python train.py --d_model=128 --normalize_top_k=true --routed_scale=2.0 --init_std_router=0.0137 --lr_router=0.00137 --vocab_size=4096
Below are experts of layer 2 (counted from 0) of a mixture-of-experts language model. Rows are named router (the router's row for the expert), up (a neuron's input weights, with its number) and show model dimensions 0-127. Each number is 128 + 32 x the weight over its row's rms, rounded and kept within 0 to 255. Numbers have three digits each.
After each expert's rows: a language model's description of what the expert responds to. This comes from a sample of Wikipedia text that the model never trained on.

# expert 58
router:080219123128166080211103083079118093031096118104116124125073093133083083156082117092123084137131152110087114142122099160158152092113111125122088119130163157150146102095132147167141147109122103115076158146161102142139148165145123128076157164124135126122161163117095108206116142123150153125139147112151099100097159058178105104142158142129172166159112154152075205106189155116136131137152
up3:123162140096094130071132133141150114127076108117083191135194087084096097141155138090128168085183162116124153088123133146173125172137103141161132118117128198146084116113124157150118111138099138167113095192087177065058123137178118119130071194097157151102150151080123121164102104152077122172119142133117137081163057150157132172114113155174062096176125077090100154134099122128122124108139
up4:146086149106149131082137120046147176102145114158151069125088155117103115189110128105118176118110139218132112175154181104092128179126112189109155142144147162176118108104157069120141165163164121097077143153140076160133099173184170108117152151096117184116130112171137136090112080106109122188145162113127093170119161127159116129128164127117123130100131073167089166207124123131162157163182
up5:151143162117110117133161112060136179089077146117082162142143133102109155154151142066126146150157121147129047145090149147181129157124140116138152084121205140143089050093105120139145110144129096164126098107159163164135111198093091156165086116147154165086145144191140096137123101144152133110123136084174082132141156142139101124081074079054125136101195080089114122113156143132214137120124
up6:118129110152144076079179096079142087014084099094118148119104169153088129132110073135173175090136115102189095150125134166121081100152155112153089075120068133153154142091130142170146146097132095087125128125067127096129132167143180168094161170191115115095158165142076121157163135079093131135139122147134156068113133111182098157150108125189136156140182109138121127176127128144106114099164
up7:128177153061114085100149134116129136087100160124162172132121108059146082144054108141167144226116115146122124030137082132123137136100150175181161131090144120161111105082115135128145152138131130170141121129135145045170142171119145149178083125158129142079124196070086152161140137098125087114121109142121129123166089093145153106155159058168117138111106103103162157143100168141155117169158
up8:083148142187146176134102090106120106074164151142153097086124125185172131137087075092104180091136126149129109148104191168211072153097122178056122157109119127157188130146124158093177116059111133127088113116107132155132106084147154153056112106134106112134155114100193089133134169101130131173186139161122149168079101157119115091124169160113137171167106122137098132132117110138128191102164
up9:155112149164101113152079140096094109097151112150037099164138131134149153090157127096127095145102135054103158062132101124119152132118130110169092141169098119161123078137193188120143181062120134172198110113105130162100158093121055158162138145103131124087109101082073091137201170092151136134171132081124139111112139114116145148106166112143172180157115123144078132106098151137139076134065
up10:135120077063096159149168111057138132133141134180111144142119132131105089109067097053159039053131147116165103059127114129085128111167111080080037103191118194132100091117158118138115097134146087204090109169123071119121126112155107147135079169125130107130155155134096167151169138176142157132126098142135139102131167169143114131117108152192106123120139107123122156120128132113088137142128
up11:095158065121136152126165102117125135112108059116111169106112091114161083127114179086140108101119135167154111122114110144106099131084114074104140127115139113117093085125107105133143142108117062057138102118211068137134140097087135113102113087182130100077191177130157115104089097111110180107133135127182139193170126108198185097137123140111176109186094114067159136094163163140105064105138
up12:113100176153131123122120175148145119072090161138079118121134108169182201177134110119171195143078100178139082107098120082133089093091102183165148086131137164067104171144090117101142118139108097142123123151117096122131141165152077157103160153164144100096126097163166108192161195083146124139116145104103150106136103118104141098067149176110089131099077131171146154108118127124041110115073
up13:142119130119063175117085102156151128074121124103108129054128112155112091086137135068135182117081153156120147191114190125085131070106096145126162122138125099098159141126088137059142112120141104151160112156134163120130137152131153119101040112151115069107051125140142120066083143152161138138082096169085109143063149108125143114083138109147107116127112057063119078151184165114107124163103
up14:078199057088112126120133130103080195064135101161122137144131140160098160195125145128140117143080148108108158081146116134093106146104154129149157143114195138120077138094169129117075077091102065132148183128125139085143167063143127225099147145158129125125115175128142091204162147127142087079126142159172122109132121133170078152129122132151093159150120153138115111114104151087171169092160
Capitalized generic nouns or first pieces within multiword proper names, such as River after a river name, University, School, Park, Air.

# expert 29
router:118134088111147107166125123187171046083123121056109084158084129099083114118064137095139124125111128136107138159114110144134146063127127099099102126181131107179129111120157088166156102129162097134114138142146101099141161148147115155086153210145126171069067093187142099151120108168156134104106105139148133164089115118099132147089130150149172124063136092108048156075180165130137089197121
up3:090099171079173088115125148106090149120096139115128096194173187149119150138131096142140131159114107161104151177098127077129138164134164187124146091153129126203164099126182129215094144136138068155157108127112148124103098145101096142075143131118138151132136058140122134069134157121157174160064098118150145039136177162128095138130103136128118110156129130178104193104121092156173064133161
up4:205097123127112107101122181147163050156183118112093101122100119150113095131135155108127128170131145162177126175168137088116104086141143175092093116195123056180089153096168181149093122132192142141080060118133069100180150101138137104149163172139103124113074142141085108098096115135107118123163132179088138126134181129111103142138181098133123165114154124086153168141121146088166062152104
up5:148136070101143090117172176120123125175143129144116132069096110149083110072174140096084181161130104110120124095138139148133117101129136153114090123140177119146116129124099099085118132139123099157134112122130156218121119152164088133113160121109064101101084199150170170169118121094151138073179124195167159105099109114167129147108156082162101172131156150127103101097140090098073193073221
up6:125136140122146111129121197120139080093139144136111078138119155172085107090060120105162139101051138177121103169105102025144134142177135139074140141103136085199135070118119132067175102100133165161157160111127185118160110071134139130127140133161095144100127085165095097099085123121184106118106208098128130115146147173095140125098080148092150171116141148082133136150146085163106107178120
up7:106139200098080091120106204173148136051098155070098169147111130131099103095164184157112068135105138086105142223123143127118118157097116111142151080126178166108117108067087109161132089138130103109117095127159099113120099199117119132155124100147163134082145182074142138147129130130142147126120112130151110124125126065075144143132136133159157113065144149042081146084113141135170101168113
up8:171165100172091110196094151161116157096170119151042134190158153159078125117162141132138129092145144067050133135079096169135071166167157166099157107116122146081158117147113103130115131175093139144145147148170119128145091104116122161141137093163179111052117150174122138145147083142179183170110167104167155128097121135047153115169120103136169155175103138126114103147167159124106137149094
up9:094114124121143130132088081109142152101110106122148129164150120128097198122130176051135137167213105106096181083126137124094135078160102130122126155109177150117075097083107099118101096116083133114116080207191144092117123132108098152164161157093071146137179173124116105139182145137178071167140072094132149137126078114147127150114134125097192098095161160168083129087159121186128090135148
up10:114107155181076126129151127107191141134168107116126165117104120159107095182128102175164146142127088117200121177116119156122115113149133116122105092108166118116109148117137152140165080154118099204168158153146143111148142133130138066134144118128175044062109049139145110149143117129175166180134164138142117159155086170094140171135137137092093161088139130203155105105148212049170112127155
up11:159086124135165094175121086190081127099124162197135126160069185073106133169186142175159130157105128174109121096142104113153155098067098164145137188138123139179164191094114135207123161127161074161086101152117202103100106122131160143132116111106147131140141152137068125122129135124121114106171157046178130156106122116137074139100128150126149117117114184096087130118145175105087113103149
up12:096164131147125104094126062105186111172118082118106165118117106147100162121103150130095119060195176153142180129097086110110151144099118096100110142132133085112108075141059130119110055120083092140149118147112100150176169153148099150109199143176102144129171074115141117129133098123097116156055091083055070156100112145178133106193161136135113120079140132151106090128114131104105126108062
up13:147142075170138114113140125110193081154128135106132124162106117198138138138191133126138141112202154190126162124177146098099140083043138023170071099133138111123148102092053159146071142091194117115110128107137094178117135171179143162103111140143062143136110108173130115117161134134129112093119080141107147128100146116154184151110107097094151093109086111152094167139095111116149155119144
up14:113108093116118174133165132163082129110141122085151135153184197155098136120120103181084137152094125178105086140087168079123093165131134176141158128115123115225111076119125129156149140136129091126147161099122138144145111066118107093084067109084174096076094099193084141097138149172136091141158168182140121082136162109156085140157158122160124083182141059093128156136127188082141119140145
Prepositions and articles right after verbs in career or chart prose, such as peaked at, recorded live at, contested the seat at.

# expert 3
router:107173139117132176147109099112177105096110183123104148095114119090160144081084134109101146136130175155101177177126141150163146148107066092136126144137110139123144129153125137145106097089181108157143103138128076128126121149154099131026152179083173192097085156076115145184080137136123102093087174146125089132133082110166140104105112130197093185143074092135099122109121100183170105182186
up1:136090143152137164158100144112123093126079195134160151102079131155139117135153131132136126098078103196135129142166131171098137120132093146129093135118077135102158131137151122107172142128104141099123116165119084100181092221115162112090109097142191146107110082153020097090103082135125171145168140174128159113096138180137121057129173112176088129155116111105182144132184069128162172164151
up2:168148143120119152157134132129155148116106173151134086079118145085148160140109151084089062180180100113166122103132172151182143082097103128116153102128094133143155065124150122144142100119155138156119145122118131185110077202113174092133139131135081135127045141156144141156131114113146033133057141160135080082174121135162093115167106097096134132102116176144075095075128114164178066074134
up3:172114108145114179124108150160060102076149080095109115210084126098100099131122072070124119086086184139082155175155101125138111167154090173131117099147176120145146089111134151150175066108188110145144167111145166128124099129160132147113109133103130167123125090163088143152140082106162099163162151132101156206121107156134157083168113078073100078135143146130098098118137133155085192163166
up4:123132204159190179106142085156144149096089099138106171091077180125132094164129102092109074133145064135137060098138153123130136164150097118105182140153144113137087144195082127129118089110167211120132147155080093096092164152120156145120194096127160138124139140115128179138076109113168129140088125159113125155147060162148082132095151084161100151136073123172078092137121149155104176146124
up5:159152107142154099139131109083181103104128116103091103118157178120130163142161168123164109139125199094122162099137143148111085188116142063121086075056112126139140139187145116128147139088102180166146068109118071175153114135049151155114099099121165105107156120118099160143103057169141158141062164178147076109101087140138144204181086077120137134127139148100104147086131112105111118092126
up6:143126142131114122155121127109151146082148107147152143087175141105161082098178091100102145077114137128102145145121042140100103095139098143173092101173125109128105203205098118077126132100101199118163112135122115113101181152166096150118194180117140111155178109141153094120083164089142087122133119078091133183102087108183141102081072141134083147134074137161061142102128142148185158139096
up7:152170166110150166084105142103164118121158136146087187106095124208142069149086126153164136123116087128153108143141150088121094109171153182133100135082138123102071123141105103135086113118123169147177128151104064131052142150125101106121113183098115110123088154160121143174142123129173103236137044081114116164174135104114157095157146209130080119136140100111137118095149144134170147133091
up8:179176101126122156144105149048151123148118204080126129126107161097141135101084109054162110094107139100120153122116179162124078119145090166129116132142189100112144128142119066052110147130097092143148118113125133178070166128171124122115176065110077160135107126113135095058165149102179090128122175178127151086145140144160071124115110177172158152184153078130157124154128101158159121148101
up9:115175108121112121115037129155163144119130132133109147125211153093121202163091160103137129151055176147151123127098081121141162140177123170176128138100161068102153117159154105096102129160121147119085102175150089118189082161191175085133154142070121145133116150098144132050091099139184071174107129136085178135088109167116120163161140119142097189133103152093120109137145138121133113139108
up10:104102170087113199153112115123139131149100098197202084137109074186111163128165173091117145147180135176108101121099104107150118093141145165112113124152124152145098182178113102127179144110172159122162139112095103101100096150142070169088206149132122125128092080105147168158150117115076119147164065109135148117097197158136094190114148050125131087101151137171086153121145163126115112126140
up11:168148097098116122121123142113160074070130137172136126185116162101125155078104091116128096100096158136114127139108191081113070112090123112131144185129185147089119113094179113094131113141073076124071049113114092115104086102110134144107125087111102147099060116169128104089101212089096102144098105113087144125136146164146134133110144145132106142082140134143149148119092148224199097182111
up12:094152133125089161087110077100183131144043179117089091161197120049053144136156139145094145126139114123087138185106190090149131136176069154141102123178121161150152121196143121198134180113197171134125107146069146112132126119140116150180151138100105139117151116101185132149134119131112106139081096094111117128129128141160179107133152174133145124096153129128098142081158111104063128141168
Hyphens inside compound modifiers and adjectives like first, new, former, early, other, previous coming before nouns such as time, year, century.

# expert 21
router:113139138146149156160092076139198086137101137118098148131158090132114151141108114065120121146147186193061142171096131174169141114156067092137083113148116112170133103055107084147163092113177117137122119150137100132152102161116066086082140174126189171077139132130129120147078159140162067138134104118150149160082104113102109152132070133148146175080101072140098124097168164100191132162107
up1:152080089171085121156066095116150002188087148163167173134101099192125106115114214139099120083136123146153139123145113089114157111147091098101079062136128169118157118074168137195088154108109163117152103172123179078089126136142147152120159128150177147118145159154153125117132121135151159181164101135079134133127153125143099103143097137101164134144099155100087121072160119132159142128118
up2:124078123095134111143198126083107138106125130152134103140134150107160083144157136083156145135095140107144112169150119131152111060183174152144143159121084150202087090145125147172180139148120154113133083144133134097137122073132146109092136175098033133194110154095112123131149112085135078121092133099180207131184120188180148141118102129089101138170127131181194136119139104105119133078062
up3:149074113085136072098109050161066097161118106162149180113122173147119100107091134112123165105130150120132111090124126101159131135173108161115090184106154176201161115121130120109142122108145050061158111182143139132114107069100140071150106155114164150130140096141107092129064150097134140142175105104154146087137140094094143123125146179143090104127116123163130092152090064136151135156234
up4:122159147159195088164143131213145093144121089186135147156134143136134069150130109119128110153156155137105140125140082125146096100167137118143135159108132154145160066115161132157090049152090108098151088203203132145152117086144104160159156101121117168142172144124188106145108129055107109138161202124105102137105076112149102133050140085155124135097149083123162122149158132125102167207123
up5:079125149175186108128126110089139122125163166114090152112131106132139152130107101163125114116124182159172143200073114136159128047112153052193143135109121134098171133087093118133117119093150156102193068115065152123134178091121152114126146124180144140118079176133173100108130182118106088112150043112107139157129156133094123115111163129150184162080140113088162150164189141152177162132167
up6:159098117147139142142092131119137118107099123106126116131098153172097157138103119127147158109146157122118188098124177097183104106142103169105166124163148096060183111094074162181093085140117185099149155154052109166089192131141080133140155167155185149117142164136126110157092186067173132194131106095105105154119139099083177178107116164149102139141136097185117081133108184156072152108163
up7:090137098119123107119114137137122105121166134101163196169067100105152117146087134179152122109178137155104120084080139124154125076146083141166037137099112117119169178136106161157108143122162151129106156133138157141135130209125139167143114148128147141127194118063131115130131136152194138166113178101134116128116094105117107109053075115111137052170041132134150094135162151115047070147114
up8:106128147204149141082121082085083108113120204155119095137098099159132161162123054188202046181135097139079114187173110116159113134130119171170104107154088107156125161111134174100176141199159112101155141112163113136144108102131161164137139124104156106100106151073045148106102119134130197160079115072140102131108141148092172168134118127154116156110132128141130113116166140131154113136142
up9:111071088142111093128072135212155122097220130078102146134167142090083133171118184109114136115152164117152132136155133058147105100128089134126129197125177119134170159111110119136109136093083197143132095148064112120128091115145184138144140143080136133147151169138117207109160122145106150126127142142128137112132072142157121192067117116193137165129139120225135097123136165152123138145154
up10:088087119132125074090116086126148104136119124132126110124110072178185103152111160163152134139164161140095105167152096134109156073131106095132122119214130139146081108169091104201095097162143123111132144133104188109144155134069140146093129104162162145173121154111093103101165146090199164149187044133085156119117194184093097127195079093140162143134094107103106130140182113114156118138154
up11:179164142122113146134175074104143106196099094146130139122132096115134093117092136101148129179098154145109168129171155140183146064175205172194082137167135075113139176135167086098120153177093100171180112110141139124190144101104176104144137090139181181172127153126103127132120107100171158145136136092108070143097135070099182102123104153131166116110182094113121114109134174069113160134115
up12:113057109188119179150147120154205137120079153190140063093135122168117185157152091039167137191123109111133104104099127150126121155119112127092093132176159168174168139087148112062106109112143142054150160101155126138171119174141112100101124135176164117097118074147118139125097145138118105120134078097131171151140130153157157154071120092136116153142080119169061127127093148137119125174168
Word-final -ing, -ating, -ed, -al pieces forming modifiers before nouns, e.g. testing facility, graduating class, median age, average household.

# expert 11
router:083153118148123162158160088084204149119111097146084121135113100127063119084098112091025113135061196087104158150177149176170122095133154091073119114128100209174130144118095102166130093129150124118107152117107086093082100144131134105131161125135136130103115147124096074118144176122124122148094114123129180133110095074133086147111117111173181160108066099154137159103151143182141121082095
up3:102140113083182126133094132151092142097164129165144125139155127126124091071039123161153147149124136126125097131114110170146116126086169094106145146115071176090172157136107123104178101134062189131139155123151153160128160121156130055153147202138166068142104139102123133144210227099127165054133117125139159097177150141158110112085112103142106153065114130101148140188135113147084117128128
up4:087105068191171149128142106151122039123117133112136165158103078113151113063164106147122172123131150097121116150125079145128101067150090140164127150120129186189159149133142086112145102111109109114088128112135105144187074110170119113118098089139079172131059197155149153034115127153144147169106147136132127121172139147096103131090185100126104124151125140175195147100151139097131158188152
up5:083148087126146128110122111099119170147129136135091086128137068126104108093154156121135161149118166147144156101119130158097134123171127112078119110114094142173137134166201107132128088062085116120162115146166101185082178150095111115107129119151143101174129126206105060124218148116077067147130100139138192078155190104113130152141093137143178093147137101098181125089138199192155122103102
up6:183120146149115127063088103157099146124084125113112154147120100157184163108110096146112121132092134094132132129084213085146125087108108139122116130068117066133155169145123091102182179094181109120132200100087092108120097120162085070119126161079094065137129113085134128131178100120157080124127143098148162126138079108176138168144040105127091063085102161108093130095085116145111094138130
up7:141148127089131115125141148141129077090117129134076140139154141077099137114059125162070114087114152132042159135148153138088149113123180139171078103106111161110118131063158125160051119162173079140114131087188141081117144074116156094113104091069111126126095125094133080187070118152128186125198140149077145115059128081143150130085096102100144105104118096158115086111133124134111134094085
up8:140167174161141130105142095130100153099118107105126107124122157167094080152113155129090154173141101154079124163089141136185116094149115112175122129118100193179168122178124150170080165164139133137114171120109078160134129072109122062163125141077087177077110104094081121135104177102183088114129102083128166115117168078096071171094103094165173117179096108163116092161085085137192105112115
up9:147095129101169158078217110108206106121150129106100132116113111145104148083149090108155107122046118068104141175187130100155084158113062086138113155170146132138150066160084086139109084123155090145210196088139100145114106146123155097137147078186118153096123161134142074085117089141148141127089093138112124094139095147172114104118109114124086131181103124145103145118133187122121091120150
up10:126149108112108116144150135179113136115114177152079172141147177086142114119121131088106137113099129070145134160083157092174078111140098094124108101123088149069169142154127157162076090159112091134137107107123215136072098078107195124089137167164086112127177151116148109153136147170148173162156133078193201142124175083126152099113135148125137141118149196137111156122118092146057051132139
up11:121163133140109089141152167173113141052212073132105154153141124097101076153117134143113135151076153134096146153156184144082120122154195125131128037124146117123140141100180113130168119124184203115123161125165150141064119152125119120136115153024137142149099120096194083063130163111164143154087069118152132139139121074149132134114141092146125181112125100115122135203111147122137146126139
up12:111139121135109085164085169130134112084160100121089200099113126123131115079124121066055155198167122084107155177161134107133125152109172161134122053137151209144107179121166134153155069113093134157146129126101103149101118131188145147140172133159167140107154128182118172119160160105094161076092116131120083038123094156085128122125113133139173087138190088146150168138152137081139122131144
up13:144131154176145143101119058125164143179131157115163095176119076125158130131072131098070151200085169089170199152159188166143118108105109154076116157113078124162088142131126117127103113147117153133118120127127170109104139096128085149097118164154124082080154087096098152152108083151214153139145095084048137115072121164152121098097126112127138124102066131110174168102155150155101184140113
up14:109128130145150182126099138128126115123102091096067107075055055174174142123087127121116150158104127149155113110182092189091090173125123176119138107105153145152072116116137090126129150112114142143152134231060094138099160094112155144195103102135125099115200131128140111186148123157123114118101128142138100062140100078170154108103096138174159093113127132174079133119097154141117106097052
Word-interior fragments in technical and general prose, such as equ-ipp-ed, path-og-enesis, Bi-enn-ial, plus the preposition in.

# expert 60
router:090159151120175090215119099067119090118068120140096110118119092084093138091128104104132098121035132195118125100160135100195121059152100141094142131165139124164144096131137118110138178132134124127125113126173108108129165111167110146092183157126158126013124141165141172122152117180178108119164128106190156136096122128108148132087136107202118158143110118139109139131197131130160100120103
up3:122134117188130089191104080178117089112065129140172101131149120123128148084225165089157128134094146151072124100102067116153184154196150120133126140133134165145107098161115163146133115108125166114085133145154173102094184078151082140186183151145149103008100137118108124132127096127121143116128141116136139121166080133133128085111172098151123150135131146142111130100164134176119114053091
up4:127186119157166097102092191092155132122172113129139136108117096158080131131141153052173120141104127136124153159163173121060143163084087153181125102144148121126114145069178072142127161094162116125123111040169120138119120212135143138157129145111124063151133105125148139176138163104131085105178132056122155115120118166174158124127129086131112138142106132033164131122188197134125111122142
up5:130141125198148151189123127098139118153119106129087089155124101093120155113125140141147098087154052084168128141088152140151051082120089157092111113167138153143111119165070122118118149120140148115098193123155151087093143103168132154065159159124109093177128071162158130147103166150112095122171106113069137061069127062154157119117180095066141154100115171125053167122143103156095131112100
up6:094106122163135175124117143117137126139125173124116076143145178084070187118058141154106152140124165104141103124144086232137133138077148109183119090162179129174120120130114075165105139115119140110118110139126103111131175114123181122094087109052112146142092046154155163179154178127116116125147059103174109155127113117146133094095160125121150055127131123104121091086111102102190111188100
up7:087187148128102092098146072045149120102091046137090141155133160119173089119117143094121107131108122113116136085099182113112145062161112144124035187134119111176205102131073097136150113121083144106109116146123093169105171119101142136118123099091121161072123146158185125125052096137131124172150139150100140149139065163127123132162144168108087150164081158126150147157099135158150169141101
up8:123126174162075158135145122135146096155157144147174125128190127105115117186136124167103120133123151066153130041128145141135176181115140102094140137130122101165097201166098109187167102100119125121113163088099163132186110085128145173147134107086173125115164114139102151117116145076122108119110105129141168126128128226081119128051066108138131082106100032091177156176151133129119117131129
up9:143166140092111163117116101148192192110071157108138090095186093065100075155147120122147028125101129140149088145157081086135115110154121156128125169142064150065141157152113113095151119088137153142083194090142196121119112153066147102114122118077120104119158177137161135160080093127123110107104092170115113108075099111162113148109171122126083132122148076122148133152125124095108106118205
up10:159152101130119179192112114098059133190140114105092095102088176138123147135150148104122119109120141147172111097125131119136151068158155081128105137136146140124105097079128106178136116116148144167133099142052175131131155121144101133152057158086110147169129068144122106113161140127098131081178090141136104191159145088065145146078097148116131194173150144189095082074099100205168169150118
up11:155087154124147134137128112131136171170184126109145096137106129118111158099132047142058102145136155159133123071117123110149105058141127175123151112176163162090105157143138138139193103105163138118114125117151111099121126062103071132175118128111203150103120103144122157116047088086179102112107123055120100104122163171123163158136100108137101103179046083145049126084126172101107132138151
up12:158106168106156124159130136090145102135182159135078175155150155171167176102124107159078144114172091190127109104153125185107075108170112133096107098130074124087111136131139116151153202205085114148164149167136111071120134087137149192157132155065184127162128092158130128054124081091130080184068131125147160144118165133155121111165140106098119084097097140102171154110152120150130152094098
up13:138151090067040152051109097108105134126140133075109121130146128112079133178103153111101135172090050113089108158130125077109124158158144161155131151075063128137118154133081076126158142157161116138140040135119101114096166097096142143110142167103126161141087140165172138166134141064146169078144092158096102176186121118154069130101128165127110099135090080140131156105167144120085110118167
up14:091133168157135117137116169133168144094098098113123166162118152103115131130090108176139094135158083125101175108197126138137110079155144141086075122103188104140176098106092084130117115073070071156103100135162140147108182147190125127146099140194127132149133136127136134158123100054189178158140173133144140163171138158146109144093144135090083166117124050162113193157069147156168137172086
Pipe characters between table cells in sports results, filmographies and lists, plus semicolons separating listed items.

# expert 28
router:114186158131148100166109079114166082062153141099118129071086100070132096174103136097106120138100124132093114171143103125157079065126119122162114138105117119126134089167192125159173095080101086120131198144111114180087097130169075144035163145148150135130091113121101143160126137157116124137143102108156116052140122067112133131162167148112101200175111124151109174114146152181181121148154
up1:148074116110138139154136085137082148129164173068100090143102118075091159171093129174092141119148115144115132159113199099115099079141111150146144129111103145121080120192151139115220111159172090105111137149137164146097155139149096138125149133124137124200135141104112104144073059082122114153124155154127106091107106113146137154112097121096150151098144050221062096075174109164109099082146
up2:085151169151139115156130111085164152141108124132111133137103090153132103065108113114124221132102183144169114101165156142093178185170162139166100131149132072126104139102159132140191142112162095150094081140173125150111143153138095137119176111109112125130139183180192157163144096132125139106114134097197115068197120093105174135163139141113136140121060130065118125111126149152183202182169
up3:149151110128107119126063176130167130129119173128127142184163084116164096131198138125135066202118163107114136083142182132110220131086182057116139130158157119112134113108105113167095090079114122098118147098111138092092178142051143130165110151126142191106164108142116184163138144137128170073154193183152122101091180192103140123133122127137113110138118074117104153098106139144092102140121
up4:143106168152065094073109143117123135112173187161131093064112145133171187105165108084137141101110194084101108160159148147140128080127157105108082138111150159102124090107108129163149142180109138118122147113095150160151075139108121041066104219130116096155062083153097135115107131153145112115143185142169160116091119177146110156131138111097112110132136119148067165066093091158181129113113
up5:133204161156108138152111079136160087095178122148064194093121110151167090125111127178115146193138111165098178110173125102069131109148100113149152128096098131145140094143125169170074167117148123190058144116148096183074096090144112111106165121102141109144132180179139155121187111099072127125101105110129130164096071135223098179155108138142105149132099129134119140108091126139149106154094
up6:099125102166114179155136093123136159133162092156077120192147172178098127176095116099183150136083067153101111094167163124186105109180123147133090082135132129143107077127117071124144120136106115097144063086124173140117103155166131140194152089117083206163140136084155156112135167152098109173145077185113119136117135099125142161168127124201104142110111195166107116136157094122147127107193
up7:102144094112097162125060158203121148139180135081195131104096111134107123098108078073107121130134126114115159159099150165205110055108163147064112170150171147140083073056141154177177139107117122179151158136161141157104107104076111109139124123149153154113142153079180101105140174162169154090147137176124133144076117101098153146131149162145107125137117153148092084117134120190142063140111
up8:093122067160092094138149099197105119106143120095148068088173098123176133151145122116134143128123139132133112149128153129111094143093205119155171100238144123108085101140119140163122093149091114098199079143121069120121156157072139147185140113085134148135112148180083149131121174170134075092142074129116127083119136151161148139112088117132132081169107113121148099150221093188134126135155
up9:120171141124124135082158147122133115025105120113224127183098152131096108123077072084136133133154172114135134090114134090093115145109105102093175151124117165117162102173161167110127113163091093143101157103112102136120119130255144169145163154111171140170119127149147155084163118089160139112121184136188106136132158136112124124153168093116135156187076089117115150167103110111105155184132
up10:083094140133115162127120094156069096146106141103099127165117170091118154125127152139123155114083120104131147140157181180090133125100184077140098120083111172110142123168112129179102171109118148092131076117082156154088168068106085191071142131128122157050148142105071145144188097132096146130115086158166031099094165189099105154101150125166127142078095094175110107148119141152165113109148
up11:138180123130095151122155137121147127154147131121125178120152189148095106119129083153156047117116084125134113167110111128113066100132052123144173100135113148175073113151127164100063167163144146170169155133111152168138136109177120084089120075089131160158132060140090099128184066068173091128160147113127119134081157076141160115181126093199133156117147156179118127122152160122192130170130
up12:128187166145137178072065128103157127115131095098140098153127075167125096058151122123140132177116112135077178143144119156160117123087148127067133152188124093190207127113136117102109180126135147144153114132146157165146118120135123112151111117133111107121143148129152113164140073125170236124159091121178112068085129145148066149095156143141142133127109130196129068131116086107158066184094
First bytes of multibyte characters in Chinese, Korean or accented names, and capital initials opening foreign surnames, such as Luc(k), Sing(h).

# expert 56
router:128130057146202079104153119140117090109141115116118141111064136139123120145079141086148090167097128173121133107139098171159137107135105127070104068156111138190187119142117095150109180156153095074160127145132096119141125124122118117105143180056160145075119109104117159170101207124142134131118144144202122135049112130145108130113112135124105162089128136171118158082250134139145109112162
up1:126191196125149095134097190158138113154166127163092154133134115189135098132154114112152140151140159139141212139129149190146138127128119117115116167142149135169222126173159151129044171131092118092102119108168098070178131095055163139126152141119114187091130147138104093118117112114182088127140144121200074188137080117167112120109128175112115132123107113113125164135189130141096149182130
up2:101148083084162127116122163127157152082089083128144133152157132097140138099061111200137128133167098126133114092163137113200156127123110154170097090103113119144132105119126181120155146118099066139121073106096142147061145118081087084149156086115134118188110090136156206101160115178184143142097154162195123116078078157133153070126083141161166132175102150198094113117133123097140156153162
up3:109079185093150161141177135112079176124129130122088094150167096096096110141101137117092109130126139117143092094158118145179174134106178149127111117047140163088122139179126069156144134142165110121072181048107107152135195147108079162160134140093161139113085075087151123134167134161181110153120046175196134109119142146113112120144147092159161083145112170133105128170103166149128139108186
up4:139152140139069064112108094114160073121144190072121097115137135124152111088155170139141018140155108120170122129143101120135161115088160101152107118150105139125129113134062113147112137150137128160161085144145088083095165143099175172124162107115140115126181051107154074099157155113096098094089114105141156135080094128201113146152109129129151126144130118119124179063094131077142155203199
up5:128120165169156200145126123062116129142113119095119116129191137122140105150098131159180169144121139143062086169170164090130121112143109148140120115112106112074133105186168071135109169076131141125153115109122097131131119052124113208148112113138073154123058126108158133108177106099119104078142085192186121150193130068078120135090109093125182192175106125102130148100124110156135084140136
up6:152064180136159104159147175125109085140137095133131074146137089115184086140047088086168111165115180142181210141123097147155104122100145112152161119109174143161134125151128095161115181122104094122112118131141099129160121151109154161155129079066124122118087102135128105140166093083134108132163160119170114118071152140168082129142180139173080135062154109072152096108181106141194126151180
up7:096153095164148131184141181183119092104171118133117108144093173159119131163109069106051097139143121111122115151127190119157097154162088074131094084136124140132154136160129116205205156134172164142103185073113123121135148143145119089106096093185140082095116126133174108165138172156147115063126221134126160090077137117124113164134133118095126194133142142097080132092181108131113140099114
up8:119157128134181134141119096141085096160100083133176125169160110225101065095123115163108115191084140148163150157144137125114142142103101145069069090132124169039124113143101115121128106050123079106113098123166170082180133173207121091104103165123135151084096133121111122116137100115137113166062113131119123133115155121127109106126075067099149138116128089135112112113203124166181115132156
up9:130105179151139167133153181114154211130133149150170089123094100106107172062111084122171144128119121174110143159114129168072105082073106135084140128167154161123184144122157129129055103072155100112144167087169188121099075133153174098100123107126090120132086110150129093143113144087055160204137162097154134112172109056157109139116142104109156167101138167125134127123168096137182137129142
up10:142118152119127135096152096118173102156175165112154130143156099088181127104153149182138137131115162127149112057162090099144127139078055089133136126126122126081134118126156080075119134184162135180128202220104065093176111115059126073098166085143105142137114120113126125159181096122069155168111151113111082086139140161115150133157179085154135162134081091161112170088110130153121095097135
up11:133115075115167149107090057148101110107109127169170140123151137164106147169100093135192104148057099137113085099081106134150116132168137098137110132105133100127139180151129126161123038160153119074129088134173185138116144135115113157136135147151085133121125108165091094181078132090094107068115133187133104188148124109148163163152048076072157170112118061154135168191116130112140124153155
up12:132187175166170111118085136120092142097115097100059139150097117176102082135160125188155170137105043123125126096131071076132106117120029106142149099114063090130123095161182134110174114151139091130167132130103156109131125147092089139124135138147144108169191145071083156139070113135123135146127105082169168134130114108110081120095134125161141113056114187122119099125141062138093108102095
Whole-word subjects before a verb or preposition, mainly pronouns he, she, it, there, and nouns like club, election, government.